{"num_hidden_layers": 10, "hidden_size": 256, "n_experts": 48, "experts_per_token": 2, "d_expert": 64, "d_shared_expert": 128, "hidden_act": "geglu", "moe_layers": [0, 1, 2, 3, 4, 5, 6, 7, 8, 9], "router_score": "softmax", "normalize_top_k": true, "routed_scale": 1.0, "balance_loss": 0.0119, "balance_bias": false, "router_cosine_scale": 14.0, "n_groups": 4, "groups_per_token": 1, "init_std_router": 0.0124, "lr_router": 0.0004, "num_attention_heads": 4, "num_key_value_heads": 2, "head_dim": 64, "vocab_size": 10333, "norm": "layernorm", "norm_place": "pre", "norm_eps": 1e-06, "positions": "rope", "rope_theta": 500000.0, "rope_fraction": 1.0, "qk_norm": false, "attn_scale": 0.125, "tie_word_embeddings": false, "parallel_block": false, "init": "normal", "init_std_qkv": 0.0312, "init_std_o": 0.0, "init_std_up": 0.0312, "init_std_down": 0.0, "optimizer": "muon", "learning_rate": 0.00444, "lr_mult_o": 1.5, "lr_mult_down": 2.0, "beta1": 0.93, "lr_head": 0.00714, "max_grad_norm": 2.0, "warmup_steps": 200, "schedule": "wsd", "decay_fraction": 0.73, "decay_shape": "linear", "final_lr_fraction": 0.05, "batch_tokens": 32768, "max_seq_len": 512, "doc_mask": true, "train_tokens": 318800000, "max_steps": 9730, "dataset": "wikipedia_en"}
Below are experts of layer 5 (counted from 0) of a mixture-of-experts language model. Rows are named router (the router's row for the expert), gate (a neuron's input weights, with its number), up (a neuron's input weights, with its number) and show model dimensions 0-255. Each number is 500 + 50 x the weight over its row's rms, rounded and kept within 0 to 999. Numbers have three digits each.
After each expert's rows: a language model's description of what the expert responds to. This comes from a sample of Wikipedia text that the model never trained on.

# expert 17
router:468550566456550550569446461551525531503530542493463580455461467422460534480573551523482459432502382447437502489472410443582560465553552402489429550493477517519516585434518532481460467569528499516479458540524509537497419538584503489509552469558590553502497610537504434560453462513489444530600506535436459476455448587440529454572498536510424452487468441538507469480507534493457466413542462477422574499527522498548558503457522491569437456454603569496478440485469491445496617510550511547522401454488421550531449486549470392549465411481468472472528569498461423511491603440530564472437437478551483436498494534546523530476450477464477507443551577568499520490464625562590480535537534406429522463560570554444528470472488520504526418369584550455467392512517505540542458445417448
gate1:467509639370450422549473450494418519514491477527497468442460503427521585470539699495416408534543484473536470519477493509578458514422495417525507471527501511504485591492568455478428505503570434528518539456550497544516502489462572556508512531505555553534535545536501574431468463494531505540482556528447524508560554512418511523486441455485477442505551469471531562454415506375544420425555569560520621533464557440538513451438524514456516535429478487510526539550477429500598585561498560458468489446396506477511511542553474420487512503489480540484538498545469424493542555522493493473603432532660466410435485452478497532585515510569454549402444590427458535476490527538546472500537488441439557550615548510542477526526517501492469518494562533443482502550404460446428468500545521
up1:418534559431485496476502508503467505527479422461503547496538512458525561396557562506487439570411523498463671480535550623496501484514437546544447507562440564483421527455441584549476495450501488439429594485518447517478483528478553469554588464421425508541575446422437530588427508469587619502546518475449531466454444585606469491502437527541514509473454517429511529509424472487520529451447492515570499491428509496511519537524494439574563476488513503457513425488432558483481516555493527387514461472446454525547431503492477505388585514500495481481537507529508451500374502457486468502544470516600467462505515472433420528463550654538500502462500499405540574568517622495451424563504447563391502536602416472541513454549450516466506586495509542579518516531539552465517480523471505
Description: Clause-joining commas

# expert 14
router:562480479536515493452428444592487537521368481500520436482473508445544565586430479520476489525500606536467559466524587496465515514511426474516606517449490432544535397539484529520428484514533541365484492546470490595577537501436487350492529549425458472559511547497482501528503453495486534473503464526527516479510473461521497603470407402472513532477472470512507618450609393568526485464536491526503504487493512445462539471499570471492599479482424449552543515542560482448533580555528588492446486518504468511544524467463560437473552528555547494521521572492589461466550504492479515516545448577527536427466528408530501435560471484547489529537386486485493377553441501440500493530386568575488503517574368439553571521518468572463480412455439434411566487547536480447497509506490391
gate2:479534571501567491458516468469485560479567490471416408553501530505580584441533524504541506508509506485479454490482666472488505561555482454520464525545524463531530455472481576478470512451447566555465541429507506633515501485469498457517432576496500524453428502508491388552494503538529501497472569533588453455384417361511501570508507474395515494567504498409560504559569514430512508419465627591443555542382586508498528495500529548498495494546557506520489476558473518472452466491518583494571407514528492513523456465526537455580503523466559538496519430520450460413475570571469562519490476538499444501476392452515466499499503423435519541534578598560429423444515382492517484443509560555560503482607513541437537478448582511372458491492490484409396484504539467553491466433522477
up2:443478471509506488516482532472472603498567487484543452500480448398568495606466462524482392538577559501469410506607464557476494511509467581434494525538559572480538409543480541422496509405486521582528413556500489484505548490581589500540424560471542376548549509492571453534440522475580450458575435490508460540447462509536459534490479527385500567537530458533554584450463483567435539434500480450468499500448509387506596584545534469568477490467570431534387500508550533438597542495538616461438480524468448516520531584563492521516442574440509474516501465607471402476528497461434347477440475440545496475477466468468465506484533454499424516522487505465435435482488466454520432492535474580465444548462555461588531468510475567505516467533422514409524520513555549548555503422511468
Description: Colons after list labels

# expert 22
router:568470502478501452493504474556445492439525478563467517389474499498505519430514567584487455484460459469552584450513428581533489493506439581494501543536462531436499471412548471584564530563420534533513557497514520486553499465462529456495353515555530470549567485497523563488574385438482452444487561483500351538593524454553509565447486571461525500477491527543514444473541535593579381591483467460474492572472602486426511472493491488523511495473347485438573469445468479485456401450451472464596516461526491425584550535499468467456522509523502485478521438472517477524500492513493463523526589473499497436541581549536520529451461546490557598464494434412446541586593467399565413584555549559551522425503509408461494448520466537543533513511501531527428578531499550554579547519497404
gate1:502394445526575450483580427552546398497409456575481467509478458495446500516545552449453466484510480560483601502549563483452499493485498461469472556600569463546458518404476559561494503501440440454444537393508387509496534458478461473530460427450399534502535429535603438517558496494444426501527492431533492458493523462525610483515514453583433445487459530481530429430451427500502495569453598493497572491470511440509549588499439499534424551467574479559506503402640504485515649454449468442588496468522505485593544465609469576435449567530494565548562453443454573533508563568494485474520506499511402499448538478534485548440523526493631513431427475447440523507459517487534575478507421569519454544486443443523522519527519522475476564491458442473528542471503489450547511565535478
up1:478548540416494444502480479469613485491520527578459518579574469519476454489498534418436538437545485466400461585526536460487577536462513454452567554437543472444492579496488404515485401414479494435433513477438463457487533468516475459472528477486417499537491516510587362494436523520436408513531480541453561508448522508556455466456561544521457481568453456537472411534470518404522468521487515525488365555481571515596503486443448417492495539477467508552483609570603387547520541600461484505592541516456451548530458536489429438452430549503561488550584507471563568568594609514522456515418570469480524481486477490448511534542456581525520466487508554523539489468536489561430538570521486489426498417597591563474537478491510446571460528487504525504464471467569597527484382482453508
Description: Inner syllables of words

# expert 35
router:565467462459423484575504426425571507490453517467551563486411517501450640446458525491467557625539504542609475523539452619453436455551492483539514503504650540495495424476454529533437476494524474346404525421504487487451484495466509510511551477436446532499540517485536561545457518413542525441525503396512540512461511538554420522525490497586485582541509494543524496487491478519480587524415506451541573500400564478515525447404450502424466528607484413440461443493535520501406503464588499495414497450488558547503528493561490488480503461530479463440570595562502525496586421476547515543566428464500527507522533447518494564536435423524503447546490432503493428586428412428513525579506505510523530506551440542621520550460478552497412515454532523434514509540504480511604555531461476
gate0:486453505493461504554593518425541543443459586455458496468388445626464561546559473490562546540515480513486468534479618545437505552513465479471575498576596476506444527499541582392472493561487495416511526557486496541412488524482506545495541471490445531453510544526516415379490455510485454515524472443382465468549495517551531423521457515470425483520534407491576526458514604538517524431523525489497491518514502578593489543483464499480531564552509525547555517440486408585518567464581494517477480384500576525507463504493398450527413594483492447431517631543497467486472389520524356526602549557489458522507524430520464529517444385450452511479463467573507503467376521405517565479558492507492402443501441494428517476470558475454524459417508457523531472529492504491479486587520474
up0:492519491503550518475529505428441472401447511596544410526558359502446564471452558513512462530480452536553568528480472567575577472526510452484541522595570458475493479649454512480490493556452477509479439401550589434483438532596409463581522532478487525553554521522449394542394497590461504424414408542580370537490436547503421440541569515518533581437526493522580471524513502477537489538504480567526512442511509533480510543448517453590512467457530510492473558502474520402469416506553462443430516612496499459505469498610512517522499497482489537520453481500526447448465397508491506534495446449481535501484558547477439561541480444542486503498415569581430482596465485499551450472503390479353510452568537568561483480543482523518522527483500505535480403543492548422512488499429501
Description: Award and descriptive modifiers

# expert 20
router:491626509527499528517593517441462490481440490539471460462457445564500474467512429572470519504483515465480504468529521450512551523561441500510468549452492573531481480543529516492474533464538495558448487525516453385432458517513491555523493465463473557485491377529480438474541464393493443443507421508530486505466542524544584469528486444552404470539517475470482457547565538521407485491507517570452355519619356495530461515524501392525464558491528409561465504402518470482554449521524558456506524504605500456516508559580501540544596607559542484572458408442518541552495470568547460508475482414490444573491470438587447442525575573586516491557439453342573541483525517557546534504519554433458421524432478475481499583478590415495522487432574565448588462473412463519490527474507519
gate1:495604536524449527494501522486416549497542506446512420531542382555458570432488442440521503501499586528527538527471526524465562502492460484465446505556558557567389492527508445485389494499546431542529601566564591528471339550604453557520451469490528496502491445483489566426527426474483464500487398484458392580513461494563530541473477396485497471493459509561604457469514497453397433486505510490450549537529428476447475542526511482450479442596484482526478470411471446482553530499513512454516447572518448501574571491542530515397434555448491502504527439544516483429516504503596522592481499363529529516449532506530496556513509534474568529539434511448535557582510524543583507506523408526582507610544502442543577559399456552449449536425540471555568447525479534547562516573479540
up1:529533498454517479486512479500380537524469523500495498436445495546565527472549512484493510561471492515533442537552480434543556521624423497531480539414494509479343559493513522441493462466595451502508501437461432498462478528525491500496505514492474495522346583512499580491444484508397569533430610512575507511433565568440531556536623455473484555516559450456500440474435480544408558571541450583498478432519495586573444486395440538594497505479421501616446508497495570546501531435478445475469514480563501483547435559603576498628464457465534480510493491497492480524426452450447478540519530512486521518516451490437573573475416533605598490541511564579485510541596478473401554539583484467470528450488470554476541531459545524448416451595480442493498562585480514472498518521566511
Description: Foreign name pieces

# expert 39
router:506484483447506500397572498520529538499545582489445531471562528539557462499605491537477487480481552541532427441450379494547493528557595424526513527438521526448486596500493474491545533523510484553426537555507473415517442458475555480425517416579520492463469449525528424453487463437489503542512480490501492439495562557548465416530507450452512513397544487500540428528466528531463519601495437531482587492478421483537440432476444415438501697519574599471417445446454442550514541518420489554484501551527491472522445422484514497532499429484469516452417444503542514509506559493525532430492556499568434477566526532478471487487531436531588388448543467482576562523557556577539551510572407450462445545504592514463572531510549555562606523483517576359419478560518489455497487574421507
gate5:450539429434481493465567514465558480564512530508519444501417427600539546551470402451531399572519545509551461390579570437476547472535501464482508545555534609510526572487493523461553466519482571514510430477432482463490515459538484562461446485446429472468524337567549499478526553453516528498601446494493604511407544620475472500544541405525568495421493472483529502525530470524540558533553492389371528470539461544490472539487489585512526529508489505515540552487468514450527507506400410455550533504452604468465512557512557445573476532574484448458565478495571467509404470430474479501501576587505510495505489562473504424524479586510525454600438546686500451486462530458499599535588470525522490437490497463476522556508496521498455460494454434439450509569554513475529566500455440
up5:564548668495545483481477461506514499556515479498546480429540576439402492605500491440494578485493503436430531548458505572423429422584545522511520527499454439514487429458546508437509484541438526566548497412471476498545490443585468589445554472511543493470477447431556480494536536553449566483616525427512515512541522457514491601452531432540476504494616484467481643509503482515476576341505487461498480490472424498482502556529530496477461406578523492508509492520529488530537517475463511538538523510463477547496444408555471400558483530504488526528486659540540471549524582615413570449454465555502442453449498478420462432484575455496498455543586520421486493419499616512509586474443518558512448471468451536505585514453503508433454466448528496554414509468499499555533532484485393
Description: Paragraph and line breaks

# expert 15
router:423555474432564470537519459559490525526479409586526428485472555562552494510468506513547620495518638448487434555509522520471498499582495439422508576480471511465481511591516431474576533494545526453551502449444571530453548495444466499453540559563611465575498485508487546507494490468486525496401565574450541530393410529436476585450563544382570495571496491523426471506424520481550483492539557443461437482541493475544453468479460487513521443517588538538501506536527511495512465566518456502469481558568463516509550472488544580536482456411436504503403504514513532458543469480439447390514579533505563429552542613432451557497520534469503475448477540570478374435483483431466537470523495571430535570575573484435535452484515475493426556614404469522524549490554470402442528443376525
gate0:547430489473453488513566538494502493498529483534622484456494499503434495516410549477486525528554531442444444474525559516550506539617478410482567525494481496447563600547609555334597547503430456469488384538561516481433431507562443474493461609502500466493436512543512516497588446527438475520518501571530479481488451505489536495456551425502460474520516487545485463448359443448471456463471490599557556426547428516566534457481474490556420461609424491522517527529458520516495564568450454459526504437560511546551503500512507512477504474471566514546467454585378387553474519520481451516551461547406549530400502528438506490440529499489566496502540653536444428527476513418501519519530413474460543614529449511518511513498422518515432544465460488491465479620591418496534464507523511
up0:462487503563534460447476506479607519463439499528455543490496504445493498616522518475475495470388478491582530470489495564558498567490550495529388480475514483526445483509537468505514489495403454419559429449507589500504352500434549473538384492526524479472520516502563496520503482565529454468545489406452546593532564527483502454548466519495400517518401510473466482585524517494423498427580538561523412466541623549474585379415414423546546502603515440456507529586462465452472549557457444555533599520536519415448418513577492369511472489446428509563521529461499536504518512540436479531543516484470439479534615521420483485435483553492529424474449454614502603551477567424540511519486499452530498490541510447518486469599495632510505505482558495500507463456528564493490475549482557
Description: Western and Slavic names

# expert 32
router:485451520473501484518564519554574531473529484613460554496446462502417473594564482503497505455477495394575477477606474425421547561432478458458471475494418597500472486398421448607535510547512559639437571546489582491587479536490479571520531559540450513473546465412498463591452590475535430439539545479510492502592469483476499549546350478467615508504459526551507518497475563407495469422543536514511466478427542493522476515440548490454545399519461528459357538515498475508514525503493574476483521489442527412456340468461519440465464502436531532518497523583567460531486518541549463480487503497463539508512531516548544570529546559531531530469520445490491592514405541507585484558450518479547492528581547468422548487542558527511552423452513454546496583447474514517432491399503453
gate0:502509402454537507551593416552568551508498455530461388411584464527494544538572525466582515493617534383528490505516498500503577597470427574504515545575527557413421472536435553515468485392502509445578502514448499476507399477460550530485548513383549513490546513453551531464469416586526535495507571459470517515428529463505542519584500475496484488474472551507611447449441555418471531424499408553493496492403473510466544491595462479476452512455568534473472509533452549534477480482433421481519587486471513491494473607480520432602484581480544479484539454510489512449457515445425506483534508558613554587509555549578442433447429403538536467527469543523519547415477451466533468549385515470498478542431517579410507518487505573576447531519459593536476471551494557447501519516525547
up0:499401645534567449538532622553441526446479431494549526474451449502545463486479554528453380508482464413483508431565507618457352435427514529455508466509578526520512533353579496519476435528559494479456447492491495488519459578500583512477486461553477556474408524497479513454531494517512482523406537568361501513472562583426524484473468498532522456524485557527490431468454510467574513503570511515544465480514499567496574467478509513456473453463514555442504493570549505490503490455602525571460507602542581512502576475504464384400502450508522540470425505432520452561434445483430413554439531516489504506471548511479489516516521394494497520586555523477578510476555485585515537460423502471474549528419541524536474534565580524514456494472494610459485546562474469440500485460347548
Description: Closing quotes, year tails

# expert 19
router:551407426408428512506468596481466450494428433428431517531440572440430492572454500515492469455528450486516545491467550447580442626453482453485519445574501512501560417494481528523560493498459447494501556537492440553474465509468564435515481448569503386394549511530508461535510532500469374517543451507476510525565453566546515520481495519521477461461492542517369521449414469456548574526483550424477500550413471583481500488502441535485516521533462445458463505555587529462380510611551604486505488513520478535457556485469508488505460517518433507499546532457613542527428426467665420574567487577460529568603429397423418478541409493427517527484620544517439489466535500508442509481449545523511480489473473515435459520489505456542508488578497508519465509461430562445421459542502492
gate1:586498377523429554470412481491467487526588524573574552551563503485424523480470467437458376511536456476501483460598490497448544565563527485493554462466593540443499514454536559506489550508523539576473482505459441496483440489447382527383553450534454496434493587565447480547509493521532567477472514468463530512467442518467450370450364451478475478550428534571545448473477533535459554496556456571497519411509537513506508505434422499553528526426537543448459527508541556454357586522514457571510481479539430407474443504474509569510507536534513484480501450500521496481597530502537545479555528595497470428566447486478449471468537483521590628501521441590507605487528576440532512492393524506494544475476501496523482457507559484467476484465437561626564481450538427416582556528472559
up1:580531538543463522462557579496496489495558501492493553489368460560501499415484424515519506475488501457478509568522508538494424470399531534437560563442545507552409524464562522515462442502488487455551515499499467471493541496517429471458522456427545584417520486488580461486456526548462567514519521458548400601453476438469464469464543529499608489560560407487582447462440517467520522536523563508518498414443607443585542544604475486535599451488555543564462479461507494548414537457594594435397550565386529543522531471490581447533449365611460429496570482511507469529507495495511474441512471529620445429467518516423501480384546457512508442526512406488405524459536540446489430524477391447519490618479451526467541470575508490471458496534497528436552504543554524513546495515469486
Description: Digits and i pieces

# expert 34
router:438400532470469466560499548529518541557518488508551505514520506485552433465542464515440456467478585477572479506445445505437571510537554567512463584551519448559489505520596554511476453499481476499467451552506621515551490505486536529430527541526534514494587464566440447448578511546643443495438430515514546642483489468495443432498401504543530489465538484461517401591522512560509494592614530506595446522571435588513458426563394513497525483531432531496527513531511460477470430551467493511455441462527488511567486487487569490517503460529526436463509404414511476496565497428559529464485468489487579475459537503489521525438486456488507459574513470420429496339520423451497571444528500417546511516461494442551432503423495401395422546474485464443427496464514595438510418564500626
gate1:417514502470469518477467451426555419462534540431517552553513472462397462481509485463485582527511558542488504480464569464496527454446481491431556517478495423521481507454529467500455473518440484531478404502493511477454547526495463524465526551508576483545501515440457616499489512466575562572509398509457532536524462452505514369384440468501563433518451473501555504541548553492480564477485517552480406497488549404552587522535432513383471483468557574465516513551570459526504551518653621452396449447433567484506482643466445490444486520447497575499454579478516573531475496529473457567509452553520509486599460513463598459464603420469437504439538540564557547527514451482564531539446353527526503460540535490534528473425470559511512564508510487479476473667546444486515459424482534
up1:474395511558469534414534510464576491412564509539557435490434514502548460440513540565468557565525452501471474551490471551465481497467492412468479499544430466483502469521495498507567538490549520557473548409514530485606430515496574511496432512530501563439496424515434623565500488487475459438500515438426550587518486520476466483474554482478439439528453545560591442462501486533456488417570508369459498617546543485558528492499525516496447392530528558502595505469527490444600521499497534566499532469556497474445434497563506452428365551561516439473541625518482431498591538499431501452443456535447527541459617467468457388476424505486482535571571494413472450534419519602573484515658539563517547477486511503432411550521474531469542509536521529524513500521408545537519530566446498
Description: Census demographic statistics

# expert 24
router:478512523437530476488464451495462481425430474490508399490517502490503527529518442550442382526512606479525507572495525534573526545488569538521632465488420532481528536456457480455406473524470577473547558486445388428503550566551547582565550457465464535471485502492523532443498560541483448571556490455456440474459475459591540500405562584537534489533572502429507494491520481509471399486536478506549458422510560489556516547398531584540404533438529492475543478622458526452521423410505479486503517453498567454514545486505453529534566490487372523497537415394524554574456472526457458466527481466519399521474499597576459528555508462557432473558518491525623513563438582480573509448465503432502467383472572437498508562429536614558523489482511429437475399486520483453432503525470543
gate1:526464452447516459517507446529523498485452489498438416529504564500449512519496454453626515540603436434534488447503421512592556528536463578583571407546484456417550510524516466452535573448447535464544453591432542488508466539464518524560537502390542503531557578447539445445480507496410413531495630457469432425476596513439485510461551493495539543454512520488607581493530506504530531512565463524499472488410467431539561393459552526494370551504481563515487531537503523434511487434510500469538523538453526455475384483508498515523517435515523506559502426512524441492414557430462465536481462434442483479510596599527568521510470563484511508537498473491516523579544504550610555490508454490442522372499529451499523474428528646532432483536564458382378428503494453505555544457510531
up1:424489404497539476413443443453577508472515496494478540505475514557498516495507527486560556388454571497475568566511489533494503459578502482438509532484599502470434578415481550542519501632442472417480448480534528439504563576554471419452523543531588486526449520502494356483445503464535473507499470597516578567452497473604491428581525542425541487517429513487453537569403441539377408505501431534575479494594441531551420406452512531434542429473468504532448506466500604498461517542496540505524501433495513514478458479472466535525504521442471476531480523506496475506497599487550426603464476580460526477403505553496482527560479609481504595514485406503632487525606530531435474479431476454534488567561463495528502472515500462608505513493575581524559583432492452504552437493516543
Description: Word after quote or article

# expert 43
router:487467550456469567532495443490518432473582447528623556580520573462562411503391505539551580511492461479544553517536560468466489489513454492508466522527440465502410551625489494539402467593444560466515525438576501430455476485528511551460475543512514537467510449514546569579466522515476519519543427448611535411427504438505520563495528483558468603425487468518545457489572545589458430416450552538510541524478448514509482500583487464503494506488484473548582454481452484510486450516547525565508540584554494480587543557513534435524541425485612414487483530484521506477525456572489458385494462512544444466398500489442525521459475310526482492619431444561437550505471478507506553513491527560579512441458512506538418456519554419531443407439540474609445494456507579540524510446513532
gate1:503461594438513424562563427557453530589528475488516476561573448531470483404503543545522508450498494459499584398527556470544525529560468497425482514572434449558499390441476547513488439546517551357521601559538456534466516552565523465479541526510490534490449449555545415506498435480569549462489528478491488460516430503530495446523478454514568580534517510499435565469469500474461519432437496454450553511512584408523549526459487535487468583509414539644546516435431525410498439468461476528467494512512554466589511560517450449505541514593581417535460464523466532488485476442530480516581455533559572423513441429551565353502504374495457615538527558547605514562439545525552447437522517479506442475466450498523534490512475562495382447464473537469419533540479439490560557489464465
up1:433541460586399524462488510535535463408507605498509449498593527518455470504542397458511421481553540456550474634502445452473409507480469474536504553575489554464545421454417448564550463564457544621498453440480518559521456487539525429503625496566504589541447524481482421428441543518487495598513533444396487511487444510487509432560540530472547425537510485480361573578507479517520480440451473586442536487469497475472486531572486426535413514500581569513480549536586517468474500476419479437495485490460524424518468472449551515505537491475518488489533484505454533553487438499436497495535564616476520507476496398464568536510513543471425621398549495507521524465649453589563483557480495464422526521470531538441531477566499410543558472505439500451477506474436500453402493490477556
Description: Biography action verbs

# expert 16
router:509422413419502464475485490406423541442475536502510503573490421599471503592527496548414448462472547512480513466533453554420501503467538465592560417495528434465457686476516540539507449460524554426577593548475502472543562473500501602504567493481516499478513548464465504482545580519551490573524485462521506532477448513575465453369448468514495532539411465458575454584478559478482539475494524459580437469429502439529502504521481578479467426524464566461480564438496514492568513447546494525346563449498529488495485518434494525546386534466434586490517454498447527597476535467528604594555405462559512561415538472534496536518526596562433462584533544530468586474432517523526519514551462490553527462449528437565519533501586473543435472541483447427509480467465536501598436498495535
gate1:426406541395518549445431555497435486460534539524453512541434451569378443498502505523498494476494503499447491504460556540549513479562550496546574513596645564512432480464459559512497475433501533494504536557490426444438501460550504471467484527565498483499399516515470587413493557467404486356530418441518586518496498524423463515503612522495473434502447551521463424525510519550559518523455498532474451475484473482608464522552508485526503534418427533402436533503512511450453589448512518556495437517523544606535534595490518470482391365497548477510558482530542569443485535537525532568588549511497498535496472472444561457498467437557467538581531599617469587563435509471483502502504480568569530445486614408476521511480460522465560547501453504488458537526511466501513485463350473
up1:522397457488607463490530509497547383517439477582483552533575425450533531499537591581520527445487549427410480492488629496431566467499524473448526482535586461458515526512418626442539517521454471514519523512572458548541492390484574465472461566532532483482452546439487453578539561476463503577554505462526522472537539520571502473450479440545544433510546563541400523572511523501587464477438494489459530545458489419449402533499417461505440505476441548398522525504489495431432466530571426451531634496555559382492487501472505400505427489386496509550542524414500502500573498553505486520507467483499606387488515516511485522579449554496538389451521468521501491585499560518437494504513434524449504555445532474573555448515515529521463479554492562624445453543441449486502482517569512
Description: Ordinals, Tour, and quantifiers

# expert 23
router:437449575478493512499595443463539486528474526533493456433510587471466459565540413341493548507493539465477469529543471536450547495390585497567566484545525508547602509467551566468500439471545516500478516489496518502505471504482510618437535490560457465466404464514503576523533511502477549532546471463582514412511546515447429495484477542531516455496497536435552538521486463505557490408402512464508523516504555452461501557521465456392483495412573570464562477663522459465493438397533416555498465552415576470449508510474521460480580477461620490485533393464452510512542470440502518449451413448453456574454580497452489504475613405474464443496453503480523473557530487443455511484457458392538434633475543453485446516506507508530490610495597443608556540517507513556498510563556534
gate1:595468474570541554488593531529476552513524558558516582577591530465496431503499484546440412475541547585554498506554471494551446491542509533558523505497445607408424546487535343363459481439550460451501520540465553551455492519529349509464442530451473580467469438558500543493523519542585550489550454476486447596391607540490595497529566510494482454529563505497538463558519389560438442482533486460590460518430584524462448565426377526511448488476557461493433504546498509530441451508476543531515415461414454566459557398440479559567507536519518462485523510537504463496496559472521562479441506507515494481501517440468524484424512441496528496446464519506428466519532413531498465484576598481513439520500473445445543573519508484555508542414527500434497492423566482619485460527464507
up1:478500438482404449440514538534509605464507516531472454514470461472468454540499644533471518445437513500562482509481480566463485437470410458528526490484487523551492563435516536465503496569427468518378457544564528391473480509470442490569530531526544509420430466473540446577494402520416549492538484447488508524474481405479492511473519559497500538499461561493436486536499526502488616551499402485379484460523521529427534563585470487444494479526481456497406519477480462492567580573462484556469507379471570521491561545521454531479543446566401542535498515560487515565582495528443468482539520556415584456478512516490506525536411498440495507676535512472428461486536465509528526546570571524542612562490492425640467440525488522564504446376522574561505464517478551574614502497431439
Description: Prepositions and relation phrases

# expert 33
router:400482453417517529525508526526487491466475428576481540605514502508649417444389592497433509481478569501535371524512557454528521492451390425542623515605557483513445605483495497499513442423529519484479526413521495608465488366527553433554563455413545406530513507455493466503516486581471499503477481520569529508514531448422410578533494538476489427485503425521500392468471542447499457527452433474541472486569464536453522534544466466456460534427559488546503490454499545427473509450466549495491567517493552571454576508511530538424532468433513532526456471514523525543477484537550456457481462460519631428471495472506513416517453442521452398474473598647474464471549433480442503481546522517480500516530479472507537575473466526502544441626488518552568506457536440514445567471460495
gate1:562452545503631521438439547473497444577505549440485586498535469444561425491582530459512543460504460549462530457630548409516587490447527488473525559544566471415501507495387527453608392459503446542422469532481524580540493467502607483488513527486530529573477387480528516538544481506495505577439429469463486513573519534442547466435432428533553557594486406521447513579536476515587435393461438531484522517462527480496451484500520552456507507504518509444628484489447590513555529536458518503518463458472496527499527550509590516508501541496492547528461527473565537460483561517524513405440495591410601483442490530601485480456604579434487502484479521617522530565503493493528443444520530500487474527467485583406467439538508476445399527531494432566511524534396479564479452406498476
up1:495503532522504580534520519458484522581511469422507442538526484498594416409502448486499530601435510569550474428527501532511498499556481499602547492477462542418562522478487463464550461515523336501490439512505505424589498483526514527449591507489569561536493467501595451485475411441494401533507549498452445531467494561490466457525492419540432522413451623524593603501538596457523435672540478474467522503520542574543543530409469516435456541535573453400481440472527363604508445512518577461416537463520463539441484534583518523504528454461507436512486481498503457489532521404491508495497436495519586523489436445445508483505552519531456468531511477509309521493475461545537537490490518526480566509484594533462483437450430501487501502513472557599531476474402496541440517464506462
Description: Opening parentheses, separators

# expert 3
router:519450535440589563634421499501533491563511516618430512499445562481510544535426501513427551571438501457442415439510441524483508540559511523401496517524502510481487616481481464550556529570517488505500582451509541579597503469556495549527431476458507519573510537543476461391454568507647496554497532569477477510536500592432519542486572600448568501452465434506522420460488526444588407499452405529451510490479515565579452543507497572535494439492541557441492495502614496548468549470438457500483403564496523453556510453450496534504507506499422489486578484537610563454485473508452561471521579484480550474573410501498406421474467517580491622411489510528555421424476495476426462508524537485471440561594545467464512531456523478485545464567486500505584514456470558490471456535458419
gate1:546451519458576450445518515496378505430523441497477424530558539414557578533531580519499551509499563456423510524500583474475472562549454452571578506510493568492404505503541486491506488532440506440484466490403471529354545457621538494510473553419557474474469496552534517489457610485569453453374561507553462495525489507448539438505534646486542414515551435530546543499484537452539539470450483348460504509504479610497544503549470579441487498468536461439454568484482514487526562418471440513496523515540490564456561475450525449481481514526512504529514476590452464531553587436437557572525505436513571457431563486478546556495552490468444513467458506639435448468469548491391516531552508548577559590502450435436565441487448513422481541572487507518462568542568556560457474502512518
up1:576537460480462429463528513418411553518512491537519481425514526540467476595534476469437585538540499537450420456471500455435386539571431441555502527474500439562585363536503523508583484535445435591406554580518552526529479511529570477501550457470516530508446531510454413400439493491499453578467523460463559533395549471551533476461502516525510467539592513469566538614458495486543419376479496508466555487479499536491494474488475439510513535493488444579488475490521455561612477479523513474474571522561474431418469477545440522528542547607530472478403530487468510543532498520594431394478406418486513508535542514455517511464600437483588530525518422459558427564568429423575417503426491568419518465527470505496486549463482495499558499504510544536440581532560504475467447444616532
Description: Noun-ending word pieces

# expert 6
router:514531480570453436569516598452466492502483434488530507502544447485576421487511551435469519503486545540612543421413457509570452543610523515473411512498475512488522518552503420494515521469444379431614568458501544461464492456442560485445578509516548468466396386475553483515447513527466484468500596499495523504485537515412448450539497513527433473505497399496516493472469515518537501609418431533461483511511421499506481505533561439519447534565460433465556543446469503423521469477533504516483456575532540581511533501518570561609492420428537515547500508509581503452558467569534476486497510479526571463390483507463495534603456529416403536556428577438455524458557498444557507550528488494541483597569515470584545478470510484481463464520450542644648382500477505464555578547574481
gate5:379465397483426432438466424517515528517462623502501496501480485446538501579507505423472518474446528456508488470403459452422522472566524574572510407452551521475540519394443439456469462471477510444496589458449539484512436551563533548479531460513556462479358471512599520492607465451593420479572527461519506448475550476510489514526538494489501517587511432623501475508548495496579461462502423475446530461465478469453583521550510531524532515542461538497546470564437568438506437514576490549529461468529521647504566418464532578467510456553493541503552526480516523463516499498455430457556449533462542583420490537522470471479454490503459423401536520581495481432553540509461487441498477460528467566516427457393478532582455412508526563481455489685495455540592498479503557568510509
up5:566423598469496530567495518520482431482531484449460540506464559503555421469517539440529446498449526491472493546482455487516500484493530470571553504468452602507510474414565432453461546508403475492444582500583453395426413579472441488605392543520583424558471536499517559456556467376511453430518466499456509476477456412586533511516507522538495516479507505507550553488516538468496506461413520534447425597475466419424577492545500580531437424482494497484442478630449466524462537491586512554553509513574610502548520525493480478567389546498560536470414452550475455530512483422475507574455553515496428535498476503486554511539446616424444494434516504514594513557493475510605449525459526499529500391485397532530430507587541569522579457540471561455556554505565520425525505573504545
Description: Places and team cities